config.yaml
moe_layers: [3, 4, 5, 6, 7, 8, 9]
router_score: "sigmoid"
normalize_top_k: true
balance_loss: 0.000333
norm_eps: 1e-06
tie_word_embeddings: false
init_std_o: 0.0
init_std_up: 0.0255
optimizer: "adamw"
warmup_steps: 388
batch_tokens: 65536
max_steps: 8478
dataset: "wikipedia_en"
Below are experts of layer 7 (counted from 0) of a mixture-of-experts language model. Rows are named router (the router's row for the expert), up (a neuron's input weights, with its number) and show model dimensions 128-255. Each number is 128 + 24 x the weight over its row's rms, rounded and kept within 0 to 255. Numbers have three digits each.
After each expert's rows: a language model's description of what the expert responds to. This comes from a sample of Wikipedia text that the model never trained on.

# expert 38
router:162151120133155104136124136112137114164130088154144116122103091132160165133134097107054154114131149110092126123147117129154126147140104107164144106116092113151130155155137156135099166128109152150154107137101107162097133146134152097096111086072150093119154144136087083128059133143132128110150150112171168069125155119145103136151123106149073103156088136095161125084084122120128131148127
up3:097149140158114128101119157112129104125133134124147107151088104144161099132150111163124114115097088119144138173118120118137120125139117169138139143150110161116146178154127181115146129142135155150175138149118120124136083116096171127084148156123135097114148131108166104099119069099085116110098133115120189145129143110139105136070119103149118122119144117139147095100126138127108128131110
Section boundaries

# expert 50
router:124143126126137061152130180135126122131143104119137097100103122120129103130144112123084147096081126123121128108122089118204110136150134099159123134119094069130173166141141156155110144129115097140111113125116105149127121128128172142113127100103140114106122141119093127080097079084086141144161161097131113088141158165145158113147118137177091147149118150113175143102113142122122115054155
up0:118095151114146124114128108125104127157151134129162167171154126132116165118164129126122112112154095161127150115122101134157122107117136141163157124126142117148157074147194106126128119129083087114186155117144114132168069136114093136131156134159125091143124144110150088120142146121147096159132101122143095122122133132099138121092120126126111143126138103129096130110129133100115120140108
List and row starters

# expert 24
router:140128106127161103126126147124120111139135100129135122103115143129148173153135141130136135097109111111116113097116105102166090147136118102165124096109105145129172136149151155133117119092129103142138150174111122148125157120115140131088108104090155093097154161092105124124084129051096155142145134123133124095124155137129105123139108107162083110154096132140155122126091115117134116142141
up0:111118123117165151166075129139102116167121130111139111097150119133180143143153117160144146113126129096124124087068121185109080119123131095157100117074129117126164109142100114075162156133171116148092109134107122111102158204161173113143177123167111099132148122124128122107135151137108110165149149122162161115095103145124112144119112133112108086167144116113092119103120096133138100106145
Section heading closers

# expert 21
router:104142148152141108159132163091109146132130081130121137118094090144148113118125066131074182086077119094115144109110123120112088167132144110136136131112110141138105157155132131131142129106118131146145124146072152104147109153085167122111124119092173115120158187097142086127121124133114180103135173124175155102152167124157135130130112140129100117154092072104153133086104121124096134119113
up0:167154105135146142163112127129132129128157128158117106100172164167134155091150096142089079101096126080156148138130189111146132113135118135111163140148101062126137143116178113151097133114101120119155165126146123154094159130141122138137123164102097151149113128125104097098122087120113161134121114110136143104147098129094129112120148134128108114181152149137092144123119115121131146149162
Abstract activity nouns

# expert 14
router:131158143166168073110099150100149114162151117126114117063088080156164146133144085104093169134101136146104136104142130095185147168150111130139114130129095105161189123137106143117104133106118155135149126138089126121116154133130131134169113116077139124094165132114112108142097150109123124093168149112132140109137158149109116094124124109156107083147118128111127124102081129121138130088155
up0:140115139144148129159116151110124142103151092135102125153145123160102138100094157060115121142076148136134122094145135043155099109130154104108136134146073134146173103134145135153135131117078109129144123100110156155109089129107160151166104120090138158115156136136125123161162104128080152093155152117159084133138142103133114116151100109147152112122132153136102110131135170110157136110112
Score dashes, credit lists

# expert 43
router:113127133133132104145088151124115121167130134117115130086120105136142133121160064140104170097114147105095088135128117105188128183122148076141105101136107136122181153126166113126114124129096103130099092136106086167134126159134140133101117124091128138115126120129076076100086121117114144150148149120158144096134132142135096119125146091171084168149104100108140135130106140125162161121162
up3:118122126077143142086139142113152142097099129119109135114183110112131131111141108112125143142133150171135135136126129090099094115105144159165163085123091118118111131127119128143111175156164100130098178143119143168107118128120146149121110149120122129137162159119129117077097150140159161118148107108125170108167170158125103136116138109160133127166077142141126143076114152140136111140126
Table column separators

# expert 4
router:149148127150142116138118150035124122140143101146134117135121107140187129117133110108140157114126171110111103124149117100151117157142130113123119135163151115133178141114131134137165165099092148132158146154101116130108118116155163099105114094093136111110158153108128089148101066129077185124171134125135176110162155122130096147136120101139065169181109107121127130080099141106103163121111
up0:128093140184147121099120164100116108103182087106146148119093131117122117150134106102127154108127127122126101125116119107141159099087125130134114080124114130115153178129133143138105146142144137123066151109118125166168132169121116105089125128144116068137097103142148120154067107122137134084095128110145132100163146124132130109137147122120132131071135162097182102111150127144148109099081
Word-initial lowercase stems

# expert 26
router:140145134131128134141133157096138131139169097176165131111099092149165128126140080111148144130102155089099114125132130106175123147152119086132128102137082137125181145149125133119116158092126127131117159196092123143133114143143107132122085111111119130105167158112088107119107131140117169137148137157151163125145115115125086094146116128179072117118154098088151145100118120123166127123146
up0:126105124105137086165137130100113159110131155119130130081136145124170139171152165114137106127162115147086145157135123131160150127124124106108131102153164123138150129137125120127143123101121165116160110139125108150089107143165123099155103131143136107127161151090092120120106160167123089109139189145142086139135139150133135104124128104131141148129096127111132192097132146154154144074146
Song and title words

# expert 62
router:143124124122127120136104184099109137155125099119104131157105077142182138113151110100096144104115117110086137130119135114158083127116148120124113110165102156154157155122128168120093136130127139139114142147071147175140136151116114104132123160121129097144161150112094079135112120137119142142167085118145126121136131153108129119137134134203089134175118106138148148119083133105160109126148
up0:098167161108150095145155127106137087111092116115164155111124157155130123154148122119140175120120112162123148156152137085115120121152154110108134128101124151131134128189124166119163061152129140121140104146104128122150107116134152085120153138170153099050118108117112129138109127117088146130164140144097146135122117140148111089130095092093106146153150167121126114121123120099146168074150
Numbers and list line ends

# expert 61
router:119146119104144093143133154097116146121154116146143129139109073133160119143125094116105177100119161125088136120140151125165106139151130078113162107124113131083143170134111148141098149118141137163110107157084123189104130142118147140115093147125144100146099174114124091115095117110124146127162164107162130111139127160120123102175118120175098150187123099134158142123099155127143119084094
up0:141115118131139130108149129131174143124096096175088126135104117116153113127104136119130178137120161130138115108137098056154171141126124102122102164100090116106154101118139142170119112144091162157139160144133173149151128147139092116129101103131107117086115121136100121080109082112099137128142133098122153146119124134151097084166081150151133110203108147101153163139111116091121108131130
Capital word-starts